{
  "n_experts": 80,
  "experts_per_token": 4,
  "hidden_act": "polyrelu",
  "moe_layers": [1, 2, 3, 4, 5, 6, 7, 8, 9, 10, 11, 12, 13],
  "routed_scale": 1.0,
  "balance_bias": false,
  "n_groups": 8,
  "groups_per_token": 4,
  "lr_router": 0.00078,
  "optimizer": "muon_variant",
  "learning_rate": 0.0049,
  "beta1": 0.9,
  "batch_tokens": 32768,
  "max_steps": 7959
}
Below are experts of layer 4 (counted from 0) of a mixture-of-experts language model. Rows are named router (the router's row for the expert), up (a neuron's input weights, with its number), down (a neuron's output weights, with its number) and show model dimensions 0-255. Each number is 200 + 20 x the weight over its row's rms, rounded and kept within 0 to 999.
After each expert's rows: a language model's description of what the expert responds to. This comes from a sample of Wikipedia text that the model never trained on.

# expert 20
router,242,250,205,182,213,195,235,203,138,196,208,246,178,185,221,161,226,194,176,183,199,185,212,188,233,200,216,165,180,193,225,213,193,187,197,202,228,180,172,219,155,221,218,210,185,191,211,190,198,187,204,203,199,207,190,172,183,196,180,222,213,214,216,194,214,210,231,203,198,184,202,212,192,193,216,195,164,205,203,170,186,221,205,186,193,175,219,204,223,228,166,236,232,174,204,213,187,200,213,205,207,229,227,174,195,177,220,185,173,178,162,214,197,218,192,199,232,202,224,200,207,180,207,215,225,160,179,197,211,210,202,199,197,211,203,189,209,227,206,198,172,192,227,215,210,192,183,185,193,154,201,247,187,195,221,210,211,195,210,209,222,206,197,172,199,174,196,164,244,194,176,192,197,181,190,250,231,221,185,214,185,214,207,191,213,171,207,208,203,185,164,194,209,212,195,172,233,178,188,212,206,204,166,182,183,223,209,185,206,212,180,195,196,182,185,228,199,205,216,217,191,198,222,200,150,189,198,201,194,145,256,233,209,215,215,208,206,231,226,208,218,191,179,195,180,217,185,171,207,204,188,220,195,238,202,213
up1,203,201,216,182,190,198,174,194,169,212,232,204,182,184,214,171,197,196,189,195,220,220,210,208,174,200,240,204,198,204,223,206,218,174,188,223,212,209,193,242,204,163,189,203,167,219,176,242,186,189,213,175,202,225,224,181,226,191,187,231,241,170,210,198,213,187,244,228,220,202,241,224,187,215,189,187,186,198,173,156,206,179,150,220,211,215,175,228,227,225,234,191,190,195,181,197,188,212,203,203,214,176,193,214,225,181,182,195,177,228,204,225,206,206,180,163,209,203,213,216,208,200,203,181,181,195,158,195,208,233,201,197,242,193,189,198,199,205,194,187,195,229,203,202,210,188,239,177,166,208,179,220,200,190,202,217,206,223,225,209,191,212,221,154,192,175,213,158,210,214,182,210,222,219,211,220,201,166,171,180,196,181,213,205,191,187,223,220,188,170,206,208,214,203,244,189,215,178,213,209,220,204,173,193,196,159,200,209,210,199,197,209,221,207,184,226,232,173,202,201,195,213,176,183,188,173,233,158,203,201,205,228,189,155,234,180,195,200,194,192,236,192,177,193,221,221,230,239,189,165,173,218,207,203,209,189
down1,199,173,220,182,192,166,224,201,186,218,197,183,188,209,188,187,209,194,194,224,189,200,187,219,185,216,238,194,181,218,191,201,194,210,188,204,216,170,190,174,199,167,193,204,209,191,201,228,188,163,207,168,159,215,237,183,210,196,213,193,207,211,201,178,188,168,216,219,259,216,202,198,195,186,180,148,191,205,226,208,235,191,228,176,213,179,213,233,207,210,222,194,201,185,157,195,170,159,201,190,183,235,185,218,203,212,220,197,173,210,213,206,201,198,185,185,209,206,223,205,206,209,224,260,214,192,178,226,187,203,224,196,227,203,205,198,213,197,186,225,188,196,212,188,219,215,204,206,167,194,174,173,228,222,204,190,225,213,175,187,240,182,213,192,185,205,202,229,212,213,156,179,215,225,239,197,186,213,202,191,205,173,198,198,199,196,207,217,209,203,157,175,213,216,224,200,204,228,195,204,245,202,165,184,230,192,185,185,180,234,220,208,187,155,209,203,166,198,188,219,177,227,188,223,178,194,209,198,206,159,183,197,204,206,198,179,200,185,262,199,174,221,187,228,244,211,228,180,185,194,196,166,217,218,189,169
Description: First names and surname or place-name pieces in running text, such as John, David, Anderson, -ford, -ley, City, York.

# expert 39
router,224,179,190,208,197,187,210,193,185,196,181,209,202,167,157,214,156,180,221,195,218,198,179,239,195,207,208,217,166,181,164,180,168,176,193,201,220,230,172,188,200,178,243,209,209,202,201,199,209,188,232,203,196,197,176,185,185,164,191,143,190,181,189,230,198,227,216,186,192,202,174,219,200,223,209,219,196,221,194,253,215,182,193,186,188,198,204,194,183,194,212,209,218,229,231,185,197,193,206,211,180,201,210,235,229,242,188,219,219,180,207,187,215,185,182,199,196,183,182,175,209,208,173,181,203,206,185,219,182,232,184,200,213,192,214,208,210,169,203,193,215,231,223,216,200,198,197,188,203,189,209,182,189,221,194,194,174,197,202,205,212,186,197,182,209,193,194,168,205,195,213,192,159,220,215,193,228,232,178,251,206,211,235,183,206,216,176,187,204,235,200,203,194,211,176,204,190,219,203,208,178,177,228,249,221,209,187,202,195,188,212,161,173,203,181,182,190,153,152,229,182,186,205,196,208,231,220,208,182,252,174,174,197,210,218,157,204,199,235,199,188,187,232,180,192,151,183,181,191,182,181,217,208,185,194,161
up0,197,207,215,211,221,193,224,189,194,204,207,190,206,190,228,208,192,150,205,194,173,187,185,180,201,188,188,185,210,225,183,218,192,173,197,243,204,178,196,192,203,183,225,219,204,220,209,231,192,197,216,196,181,195,193,187,205,204,181,245,243,214,201,176,200,205,159,242,186,186,191,179,169,185,209,192,197,154,197,207,145,207,230,186,191,222,216,189,178,212,205,195,189,187,182,226,191,211,198,223,194,170,174,199,209,230,220,221,213,192,184,199,188,188,174,187,220,199,212,220,200,201,193,187,201,179,184,174,202,217,218,227,212,211,209,157,184,202,181,220,182,170,225,227,196,189,200,178,198,215,207,177,209,192,195,213,241,221,181,164,196,170,212,206,213,216,210,204,193,184,179,179,157,189,212,206,208,173,185,168,193,184,230,174,177,208,200,187,200,214,168,173,197,206,215,220,168,233,181,208,216,204,221,151,171,200,205,159,220,183,209,186,203,207,220,202,197,193,169,210,207,230,171,230,183,174,207,244,205,198,230,190,185,234,223,179,201,235,208,140,225,202,140,220,230,228,204,211,199,226,193,209,211,228,221,210
down0,195,186,189,228,221,178,153,194,185,215,210,230,223,188,187,250,213,245,197,181,194,211,238,193,176,191,238,192,173,201,157,212,242,206,180,210,172,213,153,226,193,175,206,202,225,182,194,226,208,215,210,170,173,216,178,203,193,215,210,200,230,203,201,211,212,181,233,177,211,207,184,191,218,202,197,178,181,217,167,220,191,161,216,183,222,207,169,211,226,171,201,213,222,213,199,206,199,178,200,200,227,183,202,168,215,182,228,210,206,210,184,233,219,211,206,225,204,221,224,241,181,178,216,192,215,207,186,201,167,218,261,187,203,219,164,174,220,205,206,197,209,202,191,227,206,205,191,181,203,192,198,183,217,228,249,180,206,229,192,195,214,185,203,183,177,190,180,187,201,185,188,219,200,233,215,209,218,227,154,224,215,177,190,192,213,235,181,185,186,204,208,208,198,219,238,203,228,229,194,209,210,236,200,191,216,218,202,186,208,196,211,214,180,185,208,199,228,210,199,223,176,186,209,164,188,162,180,169,166,219,214,174,190,203,220,175,191,197,204,177,188,218,210,183,222,166,182,209,175,230,203,206,216,183,213,179
Description: Nouns ending a noun phrase after the or a modifier, such as government, band, business, Commission, architecture, often followed by a comma or of.

# expert 34
router,151,200,192,198,199,236,219,204,190,215,233,189,186,187,214,205,216,197,232,193,189,203,178,217,172,249,194,225,173,218,229,196,207,209,212,199,181,210,219,176,224,190,212,208,249,219,188,208,196,167,173,206,206,213,183,189,192,224,193,211,243,200,160,229,219,212,203,172,174,192,231,177,198,230,207,195,216,193,240,216,232,218,203,197,200,200,180,218,169,181,194,210,210,210,169,186,189,232,194,202,215,208,242,217,158,217,209,206,203,216,219,193,209,194,219,175,180,234,184,179,230,217,221,182,213,222,161,193,191,187,200,178,170,199,228,207,192,206,213,217,199,200,208,197,198,164,219,188,171,203,207,169,217,192,156,205,210,221,202,211,169,154,200,185,195,215,215,195,204,242,184,165,222,222,210,209,190,224,156,196,170,203,176,178,234,197,213,202,166,218,219,231,184,207,187,215,201,235,206,197,218,187,232,214,211,200,181,206,198,189,192,212,186,204,226,190,200,191,187,210,192,216,181,178,202,201,219,246,238,197,183,182,179,174,188,162,199,160,193,181,213,197,183,216,215,188,214,223,214,161,205,167,195,209,223,166
up0,188,165,199,188,169,196,204,201,208,177,177,206,184,206,208,184,186,190,240,217,210,220,205,254,169,240,202,213,205,219,207,215,214,258,227,159,185,202,195,184,214,208,160,188,222,208,204,174,202,174,159,231,185,211,207,199,188,197,212,179,179,181,202,193,236,195,208,270,206,195,204,154,236,180,164,185,200,200,218,208,219,214,206,189,215,201,199,153,185,196,209,179,183,224,223,198,183,200,187,192,188,215,185,185,179,209,183,214,170,181,208,187,184,202,194,209,191,180,201,208,223,226,201,200,239,202,205,201,223,171,211,197,202,182,212,216,204,187,218,193,194,197,227,242,230,222,216,206,187,196,195,205,168,173,175,212,226,219,168,207,188,191,223,240,214,223,198,169,204,185,197,213,199,173,192,186,226,192,157,167,186,197,198,222,217,205,198,179,193,221,186,211,214,182,167,202,185,203,184,207,193,179,195,194,241,177,169,210,207,202,195,243,191,220,237,192,221,218,201,166,179,226,202,168,177,225,202,180,207,178,185,208,200,208,196,183,209,226,170,251,185,208,209,202,211,201,214,170,183,221,209,210,216,159,181,211
down0,203,179,198,216,208,194,209,187,186,214,202,163,207,224,189,156,212,180,211,209,197,185,211,223,197,249,205,199,185,214,222,222,199,209,192,203,161,213,183,185,186,179,217,181,204,193,196,179,191,203,209,217,158,190,173,172,205,232,204,221,143,188,209,186,197,189,189,202,227,188,191,191,217,185,174,140,196,190,226,225,207,241,195,180,206,207,225,203,178,226,186,129,181,220,169,188,202,192,204,187,214,210,191,199,229,193,179,207,190,180,217,219,201,196,212,196,194,236,184,211,195,238,180,204,193,172,194,242,230,212,199,187,235,231,186,174,170,213,248,195,215,187,226,225,193,177,186,220,200,184,178,195,194,211,226,192,203,188,202,220,192,214,207,217,211,197,242,176,199,210,211,212,213,187,193,193,231,162,183,201,180,197,244,202,212,235,208,231,224,224,203,211,201,176,216,193,164,212,189,209,229,179,171,210,194,183,201,187,223,255,204,225,215,215,193,196,203,237,220,197,186,198,219,186,158,237,183,193,228,228,221,181,235,197,217,201,201,221,192,208,205,209,228,213,205,214,190,213,176,198,182,211,216,162,205,192
Description: First pieces of common and technical words after the, a or of, such as comp, cons, soc in societal, illust.

# expert 53
router,221,192,188,195,168,183,214,205,212,228,180,186,187,215,233,208,223,197,179,175,174,192,190,153,217,184,233,196,232,167,200,227,187,212,216,192,180,161,200,211,177,209,187,211,181,158,228,167,175,199,226,212,211,238,188,208,188,209,224,214,173,214,183,188,209,170,173,229,231,181,187,208,227,186,187,203,185,180,189,170,176,171,201,226,178,200,203,230,228,233,201,178,173,190,214,222,181,198,218,217,212,243,183,183,200,184,224,207,170,194,199,210,195,215,195,230,212,170,200,213,204,199,194,195,192,204,198,203,227,171,217,195,185,183,180,204,216,230,216,194,180,195,204,184,229,220,189,201,222,222,162,219,186,213,235,222,218,168,224,178,216,221,172,211,154,188,202,228,167,170,206,216,182,180,192,171,181,185,224,201,220,227,174,203,221,164,200,219,179,175,167,183,254,198,193,186,219,194,193,208,207,212,217,199,164,224,214,176,203,202,186,222,194,172,181,193,205,214,213,177,167,184,210,190,214,186,206,180,212,191,202,218,212,166,173,217,204,227,170,230,209,230,212,205,187,213,211,205,233,234,219,228,222,208,200,208
up0,204,224,222,208,230,206,204,184,209,230,174,217,191,224,192,176,166,211,200,208,215,209,203,243,163,191,175,213,217,191,190,192,205,215,188,242,223,187,159,218,179,145,193,221,199,206,211,216,176,162,171,237,165,205,208,174,199,180,161,234,190,195,205,175,219,204,232,185,189,186,193,189,189,197,214,181,202,249,228,188,196,217,165,198,218,198,181,187,179,197,241,216,191,180,189,181,221,187,204,185,210,182,217,188,214,210,168,217,230,209,192,217,184,181,233,146,217,203,175,158,217,219,230,238,220,202,171,200,207,228,207,199,224,206,228,181,160,209,205,187,206,187,196,192,218,217,204,208,159,189,203,208,211,183,171,202,205,256,187,224,204,173,225,200,228,215,215,176,201,206,195,191,193,169,206,181,196,225,206,227,179,203,200,211,215,214,206,188,222,202,213,204,237,224,180,190,229,230,231,182,228,223,193,201,209,218,223,207,184,194,202,211,196,180,185,202,215,209,234,170,202,217,200,167,183,175,215,197,182,211,206,180,164,229,210,202,185,191,185,228,219,178,204,183,189,180,231,199,222,193,191,182,180,201,215,215
down0,199,223,197,207,222,189,173,232,211,212,183,187,205,222,207,208,211,180,184,220,197,212,178,196,207,208,201,207,205,202,217,222,185,230,237,198,193,219,213,184,228,195,217,186,186,164,215,209,198,174,233,172,234,184,197,233,216,221,198,183,201,190,200,214,214,238,151,196,180,229,182,197,175,177,178,200,233,189,212,179,195,194,193,210,172,186,202,213,198,194,201,204,181,214,197,159,209,218,191,174,196,206,195,195,216,222,223,194,224,211,221,192,207,190,190,222,197,232,204,192,214,194,214,172,195,193,183,185,160,202,198,209,192,211,200,187,230,217,222,213,257,171,200,205,221,195,215,210,236,183,212,186,206,173,186,204,199,139,196,216,167,163,188,197,214,230,213,204,228,208,199,177,199,258,192,196,204,176,218,203,208,207,187,237,237,185,220,148,147,182,233,198,156,169,180,214,173,189,205,242,196,237,197,194,186,189,207,178,206,182,184,201,210,210,221,189,177,208,222,217,216,214,172,181,192,200,220,191,225,202,243,210,220,201,196,213,208,195,143,174,250,199,183,182,208,179,215,218,196,182,189,189,207,173,199,184
Description: Articles a/an/the, line breaks and some sports-name pieces, such as Out-door, R-ivals, "at a corny job", list-item line ends.

# expert 62
router,171,225,194,191,167,195,226,169,204,195,211,214,192,200,201,226,182,206,202,244,173,230,199,196,191,213,217,223,177,234,191,202,195,191,185,179,198,183,170,177,169,180,203,216,207,209,213,177,184,172,180,228,225,205,203,146,208,237,198,183,204,211,217,195,215,192,211,170,155,183,196,195,217,203,222,185,184,200,198,176,226,196,199,194,216,224,200,205,188,213,181,185,229,184,162,179,171,223,188,220,211,175,215,229,167,199,177,207,250,190,182,203,213,230,169,157,194,172,179,217,212,179,206,161,236,238,181,222,176,223,199,228,190,231,192,201,179,204,145,170,193,224,237,216,177,199,211,186,210,196,205,236,186,194,194,198,193,175,212,211,181,171,194,187,206,211,206,206,218,212,193,176,224,239,207,203,222,206,173,212,173,184,207,217,234,190,192,204,172,227,213,200,196,205,168,168,193,221,221,220,195,174,186,199,212,204,174,193,231,184,175,194,208,231,211,155,201,189,196,213,228,178,188,193,184,196,196,208,176,213,194,229,210,167,199,178,199,177,198,167,169,187,230,188,175,178,224,208,209,195,192,230,195,194,207,224
up0,199,191,218,210,192,172,209,181,154,179,205,171,178,184,194,196,201,184,223,163,173,214,193,170,186,180,216,200,168,190,201,196,242,212,179,202,233,216,205,186,216,214,222,194,184,199,158,211,203,197,204,199,189,226,194,224,190,227,188,195,240,214,181,199,223,194,199,162,211,188,212,218,232,200,191,193,207,212,221,231,221,197,154,205,231,212,245,225,208,184,198,209,199,195,219,206,191,217,205,172,228,180,191,202,204,193,200,207,202,181,213,227,182,171,223,204,222,209,213,185,197,169,200,228,193,199,175,195,225,208,186,221,183,185,204,193,187,220,199,198,225,196,213,193,204,163,176,221,196,217,202,196,224,206,179,188,218,201,178,207,196,219,190,231,217,181,223,192,214,172,187,210,174,220,192,204,181,184,199,218,229,220,229,173,212,186,209,223,184,233,171,196,238,201,213,181,242,219,172,160,230,183,204,211,187,226,188,224,209,202,225,212,207,204,232,211,219,165,195,230,203,162,174,206,208,231,192,259,202,149,196,205,196,215,203,190,189,219,199,221,182,227,203,170,178,185,188,190,202,120,228,222,194,220,167,221
down0,185,174,215,188,215,179,170,193,162,238,182,208,196,213,187,179,163,202,213,201,222,168,202,185,163,220,195,226,184,169,155,194,147,220,215,194,182,209,176,189,159,231,206,225,224,201,186,201,182,211,212,209,215,222,237,237,206,198,186,234,216,196,188,205,182,214,194,214,184,190,204,211,209,211,189,235,214,221,183,206,208,197,197,200,189,169,195,204,217,188,198,185,199,182,215,202,190,165,228,171,201,159,231,185,184,229,199,204,153,206,225,170,209,186,213,219,237,209,217,207,182,188,203,160,201,169,164,223,190,212,176,204,189,186,194,203,214,229,238,197,178,181,197,230,184,177,201,175,219,194,202,203,189,216,253,219,222,215,195,210,219,192,193,190,234,188,206,212,215,166,219,183,202,225,235,214,197,191,183,196,236,202,187,162,162,166,190,186,188,203,194,190,214,239,185,204,184,207,175,233,214,149,221,182,202,212,180,212,217,205,177,228,194,204,208,163,193,172,188,244,183,192,207,234,203,214,181,185,182,216,173,210,189,219,194,177,187,228,201,200,188,203,214,207,195,202,222,214,204,198,219,169,200,206,181,199
Description: Topic nouns for music, film and politics, such as album, film, Music, Labour, Total, Platinum, and taxonomy names like Animalia.

# expert 7
router,154,207,219,170,202,204,212,186,185,203,189,190,205,209,247,228,160,237,182,193,204,178,200,217,234,193,210,196,208,211,215,182,198,210,183,177,197,202,195,198,250,200,196,148,158,207,203,188,176,193,212,225,215,194,196,180,198,189,199,232,204,191,201,185,184,175,189,203,210,227,213,188,198,204,227,197,209,223,186,170,200,149,206,207,175,220,169,182,218,225,194,177,209,176,199,223,214,233,205,196,215,247,210,181,206,190,247,166,198,223,176,179,188,206,210,181,176,161,205,202,216,196,214,202,189,185,202,216,212,149,201,203,150,210,184,181,224,182,192,169,199,200,193,182,191,196,179,190,199,213,208,217,169,194,208,201,214,192,215,224,208,194,187,185,190,173,191,131,186,239,184,208,199,191,207,199,184,228,201,229,188,201,207,203,184,183,197,193,215,206,188,178,197,198,150,168,216,217,167,230,188,204,173,229,190,199,223,207,194,209,195,189,190,182,200,184,187,241,201,191,188,225,206,147,220,170,206,235,188,187,194,229,206,199,185,207,189,216,205,232,224,180,154,195,184,192,180,185,224,222,163,203,194,196,220,168
up5,187,203,173,175,227,208,222,211,197,191,198,176,194,187,206,196,178,222,204,154,162,180,206,208,230,188,208,180,247,193,239,195,233,226,185,191,208,191,186,209,203,206,214,220,222,205,172,200,202,212,228,215,209,179,179,191,184,191,227,195,163,190,225,184,212,175,149,204,218,210,210,187,195,205,193,186,195,218,209,236,247,185,227,221,181,218,202,202,191,246,251,225,185,219,222,216,186,204,224,208,179,190,190,197,188,181,225,200,238,211,190,200,206,233,229,215,191,176,185,222,211,175,181,221,239,201,193,199,189,188,250,193,203,173,228,226,189,182,241,199,202,158,186,225,180,161,209,218,185,202,243,196,224,175,190,205,198,202,205,182,221,210,200,172,212,214,191,203,219,163,237,181,183,212,178,213,189,200,186,219,182,227,232,209,201,216,179,162,195,174,208,176,166,200,182,186,212,186,185,205,220,179,198,167,200,227,204,196,180,221,247,156,213,209,210,221,204,199,205,186,211,185,186,208,217,212,196,174,215,236,215,179,172,206,236,197,199,180,205,208,234,199,190,184,176,221,195,213,211,187,197,198,191,226,219,192
down5,216,209,203,169,172,165,194,192,187,209,184,202,234,187,224,228,230,186,162,195,231,202,183,220,172,214,186,232,213,171,197,194,224,236,213,171,178,222,200,180,205,222,206,189,220,188,187,207,249,192,190,208,203,208,215,205,211,200,213,218,215,196,218,192,203,204,202,183,180,207,229,200,210,193,211,204,194,168,252,168,198,183,214,209,254,194,184,193,201,177,184,185,200,180,192,185,207,205,229,183,203,173,209,221,200,208,199,212,220,211,203,248,201,185,215,198,212,205,192,226,215,180,217,213,195,188,201,208,205,184,203,183,195,189,222,173,190,206,204,204,205,191,197,210,164,234,199,210,241,192,172,220,197,210,212,212,174,197,213,280,200,229,154,187,168,191,232,201,184,146,228,211,179,196,191,211,183,206,214,236,214,206,206,205,209,223,235,201,198,175,212,215,200,178,230,201,217,188,200,187,222,167,243,186,209,194,207,178,217,194,176,190,205,172,196,193,179,201,200,185,194,213,212,203,196,223,209,166,164,193,188,211,200,174,163,251,184,195,181,188,180,209,217,211,242,187,190,186,162,245,181,195,219,221,237,189
Description: Word pieces early inside a word, often after a capital or p, as in p-ent-ose, h-ier-archical, B-ens-field, F-uj-ifilm.

# expert 10
router,205,172,202,208,197,188,189,204,209,228,202,191,225,203,196,225,210,201,200,188,179,203,185,189,190,169,208,192,203,164,217,225,194,195,233,198,177,209,231,218,191,202,172,221,192,166,191,203,195,196,240,209,174,210,182,219,185,184,228,219,195,206,185,210,220,215,186,199,179,162,184,209,230,178,204,208,185,205,206,192,177,194,221,220,173,213,209,207,229,179,175,205,182,167,229,216,179,200,206,183,216,239,224,191,180,163,239,223,215,188,185,248,203,175,182,230,222,180,203,204,213,221,206,208,159,204,201,222,218,192,209,199,232,195,182,200,211,228,211,198,172,209,212,196,219,197,172,236,205,221,173,190,215,245,218,219,212,190,193,173,210,215,165,214,161,169,187,202,184,144,193,180,198,178,174,162,207,222,212,179,212,216,168,225,191,160,209,219,204,191,154,168,205,214,234,179,173,196,163,224,194,200,238,197,187,216,206,147,191,206,179,187,185,204,212,208,180,201,201,162,205,180,202,199,232,183,214,193,201,211,174,232,182,186,195,220,191,203,174,184,213,206,229,208,203,227,195,207,225,218,240,212,248,206,192,212
up0,239,172,216,196,185,194,195,186,197,238,183,181,211,158,189,222,174,194,190,195,191,217,231,205,221,196,194,202,224,192,199,218,242,185,191,237,218,231,176,189,186,177,211,193,205,198,197,221,221,212,179,160,222,169,197,223,174,191,239,213,178,221,236,207,214,220,214,200,238,199,195,176,219,206,197,188,201,249,202,205,189,194,207,213,213,204,222,225,232,198,215,173,162,199,194,188,221,178,197,175,197,163,190,242,210,188,200,193,216,227,215,190,200,184,233,180,173,188,193,190,165,218,193,177,171,190,194,228,177,237,186,231,206,230,208,167,165,201,203,201,211,159,238,196,236,223,211,193,216,215,229,209,205,224,189,187,232,238,194,215,214,171,210,195,192,227,225,173,215,178,189,158,205,228,186,223,207,201,230,240,197,246,211,182,180,217,225,178,230,221,217,209,215,213,203,190,169,206,208,241,206,183,220,191,199,197,206,208,213,203,198,215,223,209,208,192,200,188,217,183,196,148,188,213,210,187,224,191,227,205,203,182,229,190,180,219,211,245,204,194,197,217,181,182,196,202,174,212,191,174,212,203,221,199,188,203
down0,207,188,223,201,199,192,228,187,189,187,199,197,209,201,177,206,137,191,198,199,219,231,225,181,222,208,190,191,234,188,198,199,225,201,183,183,215,201,243,213,173,186,195,220,158,226,191,213,214,179,204,201,200,178,212,197,205,164,211,201,202,199,234,170,184,218,173,204,202,228,184,174,234,197,213,233,229,217,213,212,207,155,166,181,215,201,221,190,210,194,159,181,185,193,203,200,211,182,205,224,197,198,194,218,224,206,203,171,194,197,186,211,213,182,220,200,201,191,231,204,198,179,219,190,168,178,217,194,205,196,214,253,204,190,240,193,206,200,212,193,185,184,191,170,227,195,165,190,228,209,182,195,180,183,204,209,185,209,207,209,192,203,188,175,197,212,193,179,184,194,225,217,152,175,187,223,186,211,180,252,189,193,201,179,205,222,205,178,170,178,204,166,181,224,190,214,207,200,220,196,187,227,180,175,204,224,184,172,218,182,223,179,214,201,147,212,211,195,234,163,128,217,160,164,212,197,191,201,236,228,193,172,216,207,188,222,176,150,193,210,195,179,177,197,187,239,181,196,207,178,216,183,209,193,202,189
Description: The particle de in place and noble names, short prefix pieces like re, con, dis, ex, and the ″E in coordinates.

# expert 40
router,253,188,216,193,165,187,195,197,204,243,205,174,203,206,209,203,172,208,167,172,207,187,202,194,180,173,207,214,168,212,190,201,197,196,218,207,191,208,169,218,209,248,214,170,190,174,232,163,185,177,224,220,176,206,181,217,145,172,222,171,202,171,216,204,196,172,182,206,192,180,180,246,174,195,203,207,176,216,169,170,164,190,175,218,175,204,181,231,239,220,200,180,183,183,189,202,190,198,179,191,190,218,214,185,209,208,206,168,224,213,184,204,198,187,191,176,209,167,182,173,222,180,209,208,207,180,204,220,209,159,195,237,205,183,179,189,185,228,213,153,213,214,202,204,202,193,223,186,223,195,185,218,240,192,208,199,178,188,202,207,222,188,229,184,225,229,217,197,187,167,199,214,155,176,199,212,195,196,205,240,198,215,209,210,204,181,189,189,195,188,187,190,199,218,209,205,175,165,176,235,163,223,205,180,191,212,203,152,192,171,200,186,194,181,174,184,156,206,199,215,180,178,209,224,199,191,177,173,188,195,187,217,176,183,228,186,218,211,211,221,199,153,218,197,206,180,204,220,221,199,192,217,219,189,226,210
up0,209,208,189,186,210,202,187,200,200,182,226,190,178,211,221,196,206,236,213,190,219,197,193,200,212,208,197,254,199,166,192,179,182,181,195,176,194,252,220,225,240,173,188,222,224,186,225,207,213,202,229,212,191,185,175,205,216,195,205,185,220,206,187,225,217,180,227,211,186,200,204,238,231,220,211,185,217,172,235,153,223,158,213,186,210,186,209,203,210,196,206,180,189,211,223,225,192,197,195,204,199,200,192,200,162,193,207,196,210,226,232,200,189,186,217,188,240,175,184,168,234,187,207,185,189,194,253,183,199,182,179,194,207,175,222,165,181,186,188,201,175,214,181,228,187,218,221,178,185,205,207,209,232,233,204,181,222,185,202,179,223,186,188,210,237,231,196,196,206,212,206,205,245,208,164,166,210,186,185,192,195,207,226,166,177,206,191,191,196,216,190,203,175,192,201,186,208,166,242,194,164,229,213,201,159,211,234,194,224,175,184,209,207,192,239,175,195,211,214,242,218,159,202,235,208,193,210,216,223,192,195,202,189,205,204,186,217,204,218,215,189,234,193,200,188,164,229,253,194,197,190,176,212,211,188,169
down0,211,181,222,205,220,173,256,205,209,212,218,190,186,181,197,191,234,180,183,181,136,201,196,199,212,189,169,188,217,204,215,197,200,195,215,215,182,168,209,196,238,210,194,208,201,186,198,207,201,207,198,235,198,208,222,203,155,203,236,243,189,234,258,190,201,185,187,241,171,214,192,210,199,203,194,221,221,187,191,237,176,209,172,217,186,205,167,233,168,217,193,209,211,187,200,205,198,201,183,193,233,198,183,232,188,194,240,200,183,181,193,197,162,173,218,206,186,172,188,211,221,198,248,219,253,219,180,204,171,205,220,216,231,204,180,183,223,209,221,218,216,207,161,171,181,190,224,172,178,213,190,188,199,221,206,194,188,200,188,225,173,155,190,194,210,231,198,232,197,170,188,223,159,200,218,198,151,221,213,165,232,193,205,218,190,216,188,206,212,211,241,235,197,174,203,216,186,153,191,195,176,205,184,193,192,213,200,225,200,192,205,189,200,215,202,170,191,210,210,207,197,195,208,199,220,213,194,178,174,181,201,187,219,202,210,169,221,187,201,231,194,180,227,201,200,190,219,180,219,186,217,208,201,206,194,201
Description: Nouns about entertainment and sports careers, like film, series, album, season, role, game, episode, often after the or his.

# expert 36
router,188,201,188,195,195,222,200,205,218,167,210,192,195,224,198,208,206,222,234,208,176,185,207,215,181,232,186,196,166,196,188,247,206,209,208,199,190,206,240,185,243,193,193,193,196,202,181,218,224,179,188,182,226,209,228,194,213,199,180,202,201,209,174,241,161,186,161,169,170,194,209,196,192,204,205,225,245,204,191,187,212,176,218,212,218,226,176,217,214,195,216,182,174,170,196,214,171,235,195,208,193,214,218,173,200,190,190,193,202,221,197,176,191,164,236,174,177,212,217,181,225,223,230,162,204,214,200,197,184,185,214,198,194,226,223,241,187,223,218,212,212,200,189,181,233,165,235,206,186,217,190,179,221,180,162,204,194,193,208,174,212,179,207,198,207,185,224,208,220,216,196,223,231,198,222,182,184,203,174,174,172,231,181,196,226,211,197,200,228,192,191,240,204,196,224,217,183,205,213,211,198,214,225,216,193,189,171,212,194,239,154,223,198,222,200,200,225,207,235,174,214,179,199,193,209,153,221,197,218,187,212,166,224,168,184,198,216,159,200,192,213,196,215,216,227,221,164,185,232,192,175,151,212,198,192,173
up1,188,192,196,179,220,188,196,208,210,173,186,206,203,221,205,199,184,202,183,165,227,196,238,233,187,211,196,193,186,193,174,200,205,199,229,198,211,187,227,195,206,208,203,196,212,169,193,153,208,216,202,205,232,214,239,219,184,177,177,220,183,221,183,190,191,206,203,180,186,182,214,192,206,216,247,220,190,227,229,195,226,196,209,180,205,243,178,207,223,225,161,192,218,203,189,209,181,178,206,222,215,213,192,198,207,203,176,176,218,218,196,207,203,200,210,174,162,218,201,196,237,201,215,212,190,177,198,230,159,176,195,149,172,199,237,193,213,226,185,236,226,203,186,189,196,190,212,174,193,212,209,225,171,215,220,208,232,197,208,197,191,211,179,256,182,164,219,223,204,194,165,209,187,193,223,224,192,214,219,219,224,211,182,161,187,190,210,157,227,238,216,188,213,213,231,197,201,199,193,168,238,195,173,221,212,214,171,178,200,200,180,230,233,188,196,168,211,229,195,184,194,198,210,180,181,139,170,180,173,184,214,204,218,190,202,205,186,197,196,176,181,214,177,177,195,204,220,220,184,190,212,183,242,201,157,213
down1,199,183,223,156,231,202,161,213,204,179,163,189,185,188,170,218,181,205,208,206,251,198,226,224,207,202,234,201,171,223,198,227,208,222,178,209,214,160,227,217,228,210,169,228,147,219,195,212,187,184,195,201,198,223,206,205,224,219,197,200,178,213,205,196,193,195,171,245,191,217,177,168,194,209,177,185,197,213,217,178,223,201,173,181,206,226,181,222,219,215,184,210,192,184,209,192,210,174,207,184,233,191,170,186,173,226,201,215,208,218,220,211,218,195,237,189,172,195,175,154,221,197,217,203,211,179,224,210,204,199,206,164,209,200,193,195,237,159,197,213,184,238,204,221,213,226,215,203,178,188,190,221,230,242,200,221,186,202,185,179,203,195,192,206,209,204,195,191,192,243,226,183,169,192,209,191,182,232,232,186,214,176,194,191,201,195,206,190,238,205,223,198,182,214,234,165,185,153,194,178,217,156,199,200,203,194,185,203,198,224,161,206,226,193,191,187,186,209,223,192,213,201,166,168,170,206,191,178,208,212,183,165,207,197,214,227,194,192,184,209,226,200,195,220,221,214,187,207,206,254,201,226,187,192,184,200
Description: First letter pieces of a word split by the tokenizer, often after an opening quote or bracket, like c in "clear", h in "high".